Weights of a small mixture-of-experts language model, trained from scratch on English Wikipedia.
Size: width 512, vocabulary 8192, 137M parameters.
Below are experts of layer 11 (counted from 0) of a mixture-of-experts language model. Rows are named router (the router's row for the expert), down (a neuron's output weights, with its number) and show model dimensions 160-191. Each number is 500 + 40 x the weight over its row's rms, rounded and kept within 0 to 999. Numbers have three digits each.
Before each expert's rows: "comes before" lists some tokens at least twice as common just after its tokens as in all text. This comes from a sample of Wikipedia text that the model never trained on. Tokens count by the router's weight.

# expert 12
comes before: ",", " |", "\n", ".", " (", ";"
router:515438454530536494498468493483526510463475510541569508462493518486530494511482436512432522492515
down0:537487544545503517535489503501477547472521403586475425469499559505485509460500491506569513462548
down1:491430443496499490547492500450505532525523425466466492487500472554453506558526576466471531450485
down2:511439478458528534534520481517475517563443426472534485546535490528471503505539516497495513554537
down3:531544488530469580484481502520537556448470544527471468467469517535419497446407475484573560498532
down4:502478403526453464535455480487547479472461542561462567474538510440446508562493545500411546497580
down5:416560505522507479527510508497527548473532551447498580566457552490422470583539427520519453502477
down6:542529486478541494495497524526500551570520531470488465442489510469396499421521528543481480488428
down7:495430576535462471533513446527478489514495444434537509524543453494446538477429430531543499525491
down8:513549536431545468503482499558544470479594518557554524496523583471542469477464502535572471574491
down9:480513543472454515585488454575571517487522499474493567467484468522447424424473466487479584464547
down10:481523462497473439467542487456463526458450455532493502463518506467501603510498537547437484525472
down11:537465534510531563467491487477450465498506494474546593513552503497477489494529515454455557582577
down12:532516456530583521540491564527588458512512555500511541449516564534425482349494498474485483478543
down13:504442487562493542484544528514566523488467509432455479513510596485472508532478511546507475418528
down14:470483524415466554506528474438493479484506431514518467495486417532498572513455576544466531496422
down15:512495445407528551436457510496518494603475467521495503376490548540432589526485536469447486524541
down16:509453593431464491501524546534494490467498507516484513524470446589506404494515598459465452492519
down17:507460508556517465525517456421487462614520438457528483443519519527439457466553476506449418540443
down18:486599527503501517466534496488450419488499530491453510534496495543528407534475476478553433438487
down19:489515491552469551435493518442493446549503502476618443506519581485528457467625509476473524499488
down20:548520509501453496520513471507588512561507510489483508493504530493529514455438529552536492496510
down21:517516504425506510538535540507514513530499560517462525453516538472532478481458486500423462514464
down22:532465508599554533441521529496521482553563518590484494485506499554501487481598462551472484459438
down23:505560564507537406498521461499446528585559541463459447492521506571561510455502564420529471538498
down24:530489504532490451539414508523529477505525471449460496530465502493472596562520503520417530428504
down25:508531464466523467598563593468545468474511499443550423500505492472567524469515497519446445498512
down26:489501554546431443502469479492495464520483494411511498501512504485474497509465509434505501519524
down27:496490479495463516527519529516490480499572471550475529454501504407502541465451519504498549480448
down28:518523556550453453558532537535553480533493475598515442556520537493570523535510451488503511501496
down29:457493472486532518461517479522477517482496456503567542592478495522506445438461468433461422467508
down30:498471515486445543520490488521535451549545489463461431488465473415414428562537459525550454490451
down31:508540408529490584482469549530435511482474496472585506549469580479545487467488516554528484511471
down32:445524546517524443553438480448511473580473480520386533545509517515459469471537478580490500525502
down33:478555420453455471448523587466501516515444543449469517484482419537599507493503505496526411506506
down34:496519473602561505514447554513576486552547528495481488486559509498531476503522484492548537461462
down35:451504542422491587522523489519451524554480509516460513502407551499484441426469561511504532487566
down36:453504526508524497477462571518408483488478504476459545521478496475466514454451509443530551543427
down37:463495520482576425535472491497593441433497484547454508503480490419502535490465482506460465496527
down38:490508551560515507482448456529446499513498490460538481513407478538510478497559521516512479464525
down39:487438514541538554493499530520422566479476558560518506540512533509506485463534477526505518487479
down40:491523538493501461478535516514466470508497508527602537538477456475496500506513563456440534457501
down41:507450498539511474521438552528464466522574503535457418535429463499444621488532445526545512495477
down42:442487517477478442443498580466520531516491400519534551419482518494560485485338491494451457506532
down43:526513455439529481474519465496545478413512528507542540500481378494515512360464469518462520468494
down44:463499506458394499517503467452428436523538525499485573454440500558498545546542452528505488533573
down45:548473519537457406584515544478446520453504475548531495424461430477484502541582512506546472517508
down46:510506563487492536522539564541546551520484520428477539439463494494471469537511555542619560537531
down47:518482499482474551538489513545483501526521449532525635545496464523509482487473497465517502488543
down48:488486510469485470533452489533541437458452473566473474489547456508548547483541461506509536480455
down49:539499513502503571493508528484556487552431509558567465512589527557509522604563533499481513558390
down50:471505478529418489504521493498509518563520478476479477480505540523510542502528475423506487438481
down51:549489507544562447423485444504498515430488520506507504522522564548497520505476551537422505460459
down52:458506514508475496533511558477512526531476453507502528516514453507509533480540500562516486497476
down53:560469451492512490534496523476466537485501497472515469547531461403515546495520512548492525483442
down54:439542472538506466467473486532562455548548449475471535532438488533490456455500502458571464497515
down55:514502446486452459555470466481517514550512442538469476499522436438567478535470533540510438545516
down56:511470500477451472520425511540487519503512431529597510488493494516507495449526557492492574557430
down57:462498476507489524498537493457480436529532486519566511536489549469476472436546459577499510485473
down58:538558475467487428538497466515513469479494487496499452480461417484473499497626521511485495487469
down59:476531479478500538471536536511495549464509537553449433486449463466607506442503523526561518538490
down60:476530455503434496592540445548481474519493497431540494501484522474497528492499434497517510536506
down61:524510551415477498504441556441469512476534498511402514498522530535482467514503406530471498457495
down62:487483526490562485512515504555535519526454533454497482520491537458490551544468518493437478480494
down63:470550477526458521627508555475525503501516557510487508474494582557554468529495497520524458519522
down64:487589472525443514549499541502548455505455484487506495499553487420448526504535471492521498511482
down65:494515468434564491487501378571507498556596473470561605501519515507524509533539545501488480550492
down66:519510511487432472447511540561509530515485491543473504479480490519612489456535607565505466526485
down67:498438486443521446448460567492436497511490505493491450516542521476475496595452456525507488524438
down68:469466468455569494438504580522530569582481510509503434497508532494551510460534552505519500481488
down69:497534527445488537508448492474570561517480537451487473495540430551517438486493522459530470577420
down70:508488484488541491550507473524481548558472615498530470455532521497470535513554493481518561491532
down71:594546537487426523429480556559485527489497503455488468511477552426456490543550489473586537589547
down72:506531525538484597553525513483480406463454556404523508493548424427431519500491456463490607501436
down73:517578438520569448533612534515529551548548494503511515515536501523463531476482530493556489531493
down74:520453466469549505463452519511488547508471496526526473464517504468501541532529435465506540437505
down75:474518510566478457470530520469522585494465524487436505486472508475546473498487528523524493471547
down76:461531519439528494459493462522486534490519474521555487485433522536510510460490457476503468500538
down77:477540427513475493475512481497568543453501463491511558548533442541532573406513535530556419447538
down78:502510430500459380444490526511555546516552450513500588491503538511512554567528502459438514507566
down79:478489529539506592468553537522509532559473462439518419526478523488478523546487487464484503476511
down80:448485506572462508459493470412538556501509516452436452467526543524480499422477445505494521481484
down81:536568518444439517455565430507493515528487558521487492490538591502524592590521496443467485479511
down82:566499581460597517465501493474538501462508452482484555502482501472549520553467558523430513584477
down83:510575516548539512480506557513515554543589553442595446500494468451584446509554502527545475445508
down84:500479585498518519543572485526524544509467468486505495489459503498512468509471544541476490441531
down85:558498558534510492529423473530504448490522510492489522444500455489436522516407502466523520507531
down86:527501494440468482443462514501511517471509489548494546538487478543474514474512507502513451494530
down87:489489538458485438490547411489483530483480425486450528459504458504531521499485474483481492508572
down88:508488486494508479542472514472541487574476522455512530421439503461452479523429535448505532499429
down89:410474504504536533484509489528514513541576511501499565540458429490573485476480562569422529508586
down90:523526535543505484463500471495406505509474458480612531494550520448467504587511490531586529466562
down91:568482495523482490435417543543498455496512443512512554521500512548424504477466550537524546517528
down92:567466485536544491537489503511513522481493511462451528445479494485544451578467489575489546603568
down93:532520446545509511447474591507596454488458524468561512572500514480537501582532516526504485543442
down94:481559498493479488512539441561539504493518512503491467561438473611439512461596539576511537513520
down95:532503466543483519521515528457521536482530513536480557509470432524443516431569525531482436495460
down96:483525527584536473524487523490446535484453516505503474497534452489560506408473460541533528442483
down97:494522495463487551442499494528479453468491396476512418480535511538516461542519460515517574570564
down98:499469538522460569478532486467520557485522502486417447527561499391554498487501544547452543477495
down99:564471492579477519516473481492543538511488502492446471466513504476458608549502467429484520494539
down100:519481583488514555529480503451528479483472552482548536514517480448481562518496509488548459478498
down101:526490463511458532515464461565499521554498460434471530479508479518518535466537524568528496520582
down102:488492486504447513507506511461592534478462474557465485519470515516551566495565453507496546430529
down103:471545466520516552440560577533488527520494523501520473525525579445490523512585579537540473507481
down104:540494412524550452576453536598555538535539562516514478471505486540531424506463463539550522508453
down105:513496493533475556511521478560472460496536564504456508509514528565477519538445532491524494518535
down106:516536463490444516522530466524563486579525468447523512507489506489461498344479475514522530526524
down107:487486511458501472501579527500525517497451424444558468422423588484534452597597487477562460566497
down108:460595479467485517520559488520515489489462539547486482481486587499412519525520486551509480504529
down109:457482450459585576501548440500520529459461530464437466575462495524526470495449454524498562490481
down110:451481490516509459426516479484521492503541465517549526520486515550475466517556497510574535501496
down111:516462474561434509510453592442499597495561472590505490465503523514549493478495516536513528519477
down112:544469407519544512475464492603549503543545537492430502574567456521466446463514474510476563486511
down113:473541505454474548460508520495598431462556445416530487516501476493490463532474552457446524535556
down114:569496544441501537482525528542461489556556531506479561479459522443477454536432525459494518514533
down115:460505481512467518533550443463452503550581460541550505487477511489554508509471456491448472499527
down116:539550510513469430517478503577451518498531521481519518552553400476496400470463516527431501470485
down117:514447466473444499579520533502552484536454499512523603468583465506490562558467469540527474525442
down118:514474542513565475520477527517467536498587465519494469435511488538494531527496485516568494479503
down119:487424535571517461517468467489537485469514514559529457485523528519470599511501520572541517468553
down120:532485486488505483557465500549521555449458537509456497386512516541491528481577511475470562517482
down121:476510527576550510604561518572472437447498476486502564523467499494504529575535495486523549474507
down122:589535481513452531523422486503488509461398523470539394491493514508542498520536545507552460467468
down123:541448494537482487490467495537449478484488499508453474428541403452485487527378472514518518511456
down124:479431502399512468545493478482546519499520485447508554490481535483548516494538454482501435467430
down125:561485467574518544482502534502524568511508590525498480482559471470467525476430444481535427562553
down126:495501529424464513503580471472426568485518491529479607542524513572470499496474524441551443493493
down127:455489484530515506504520508495425534458506513489513450450493524536462454487505538512531564495464
down128:499465441393556456481504508408471532450516483503520524536541491405587453460546541451489533521464
down129:437527541538460625478455474496461514450560445565462532460506568493492452511482489540485526495513
down130:469481501465512498433565558552552464499431532437404579491491551521555487471563438501588490551540
down131:490542462507411467502456507488595489466490511520528553428517435501553411510536480506459464557525
down132:570447474471489527487556453467474489489490493414491478494520516494507533530448499478494552596508
down133:539478488513490451485481521576522514514539487423594462477474549492490469538516523571481504599553
down134:539506507512517471523506535476502506503509498474485518494552517518516495458555476536560504484487
down135:488521537559575515432461539503449521488547465436540541510463557537573562510449502470425461512425
down136:526526530464507509503535538560563461561516557408585491533429545436493474452475496491386471481526
down137:548506526422529587503528447516506492520528499527487509525500514471509527418508587476481543470551
down138:554531482477512504482577548503471472563436510483551491540478528465485501434465487544471487527487
down139:391528555525461555506491479515493407481489447492481506455531448472500464456565500489476416508465
down140:459601463491486439512512504534475491533523489500496514510467557517536454517529518492536496570537
down141:463521440401530467503479445538482529454488463544415498515500529473456512481476520541448504539557
down142:514477519458493441487430456538547489420588577501496510511456495507448400484440571458501506402557
down143:492495483522442461507427538476506529538481498472591499535511427487454446551497487482537464510514
down144:510456495466468536497533464485507519511556511490552510502475496603483476581452498494444450463483
down145:479491545496513523526552465509531538510476443490496600549544535494473381528457507481492472540473
down146:517476549466436496526548595466495498535575542427523509512563601478488519500503466505441442490508
down147:482486496511496508535606488549545535487548529494445518494514533550533492469503561498481488481456
down148:462552427452479455494486502517480511548477440479478491435531492478460497524544490456453471480463
down149:518385536518525503509463540531477478484438476474471478491469510489514554477522429523482535520435
down150:547478511390520540504585565441466478476461565575553456505499515527482510556531507541469407610539
down151:487504506459552508505536586520483540503546583502445550540512506488469481520462487434454503533493
down152:481455484462520527434489473537442493517412463559459499494479560557460519433452546465477487452514
down153:580462460469510474473592463512521525556537458507441499556457485513475467459525490515538527527511
down154:490452438493449530433468513552516503459483485509509505588483491467454512430465479497462506521560
down155:456513494548526479445463543475513537496507502487500596467509566499470526524484429485480484503486
down156:431468517452469564497527457436488559547461531479475472474489515501443606522437489476520514505543
down157:437573551467436526504524459438535462502532506522519456485488489533497556485462476472510504463577
down158:522437552483438532476451478493415467512479509457532486483479447465562497561440512530547438454514
down159:485446500460523450525534491517435484451401460478465524476483477505501528517538506506535546492415
down160:516497423619531563497564533470489540516550449496528502470556521447526500492524511488484570547445
down161:527546474475530498466482511459485506487445562471481532565477548574483394499500575510456543491579
down162:518532485497483469566535536558529426503463478486556465501527532546511522477521457520462503528468
down163:435580436522517460502557498460493486515507502523508545469489548508509504477503494483532475493519
down164:547473464534495487495448468540503487473444508565488510524486493548557531507480492525540564506408
down165:461504466562482470470493487487571469545501469517469458520518552481515537542505384476494469595438
down166:589451489410480542559465435498432516532425503540481560515459558496514489499472561500473487620469
down167:538477417531438469518543417440521433572497595526490519521491475471468468465531501497538521508466
down168:586486527454489553515504445495470511478494508496472467479522517468497449480509533490447467543513
down169:374460509476580506457500489485453438498429440488558529516522540487557518513545521463521548440547
down170:493463497485527563464519559568475419482475511532554486484508505473549549491504555500485469550528
down171:509417520583544462496495513505557453531463459500402508510473545544480505517503510505517480577392
down172:488450486434573450424531468499492481524511443514486519542488442508499423540466483512468471508471
down173:485498476459501514484499469462478532536517498574567570430444466479513470414585440526461527488569
down174:487505485495418482417403537548443485469471560518614512498570516506494455500589556456454484454489
down175:564559493570478489516505477552525548533465576448496431488544492541542438537530506483481426500548
down176:468520469538503546528551457456470436478438534417521472471485468484441501549494531428458451518517
down177:508500463458571469538540456560492466468473504502469519455511547477518550476534491410526424485495
down178:502513501514497520451410546503536501529493522536523484527573511495435506463511575548457494574544
down179:510498545487539517510529469565470488522496499424474473474495470501457498531494524450518467579585
down180:422606543512445547433497475532509532434545542483552523481477509490548445473460484467504521480499
down181:479488465530563507550481547582432474528522449443536477477430477450544531520497494479533464504485
down182:531505424543485516507575436552499569501529424459496536524519494459524418491555471467510453551454
down183:484454555554507503490484534470461508499482466512410511458542467432444489560424431603512522547516
down184:452537494456530493541487482464533471479457481472464487541526489526492493535547502507556569483554
down185:502557528558565510359492528489460497447475510479531470441536501499495480484532467579550513467495
down186:512471467533420518467466512472518541445446454598509429535451431525455498516472573589524509483509
down187:495509522543536438524515545560485546580499516500475540501502464521538482509471497546428488505474
down188:558433479476532536486541488514481429537508496514526492497415480536551516491366426531496449494493
down189:508463502564488441540471528441584513540518513544504464550484524544544547562505494463485486507422
down190:495514498436519487475511484441501508488472574528576497474491487490549429438539457485556480469489
down191:542466580495470459491548436507535477492432485496473540539458494376486545447540533584499511537495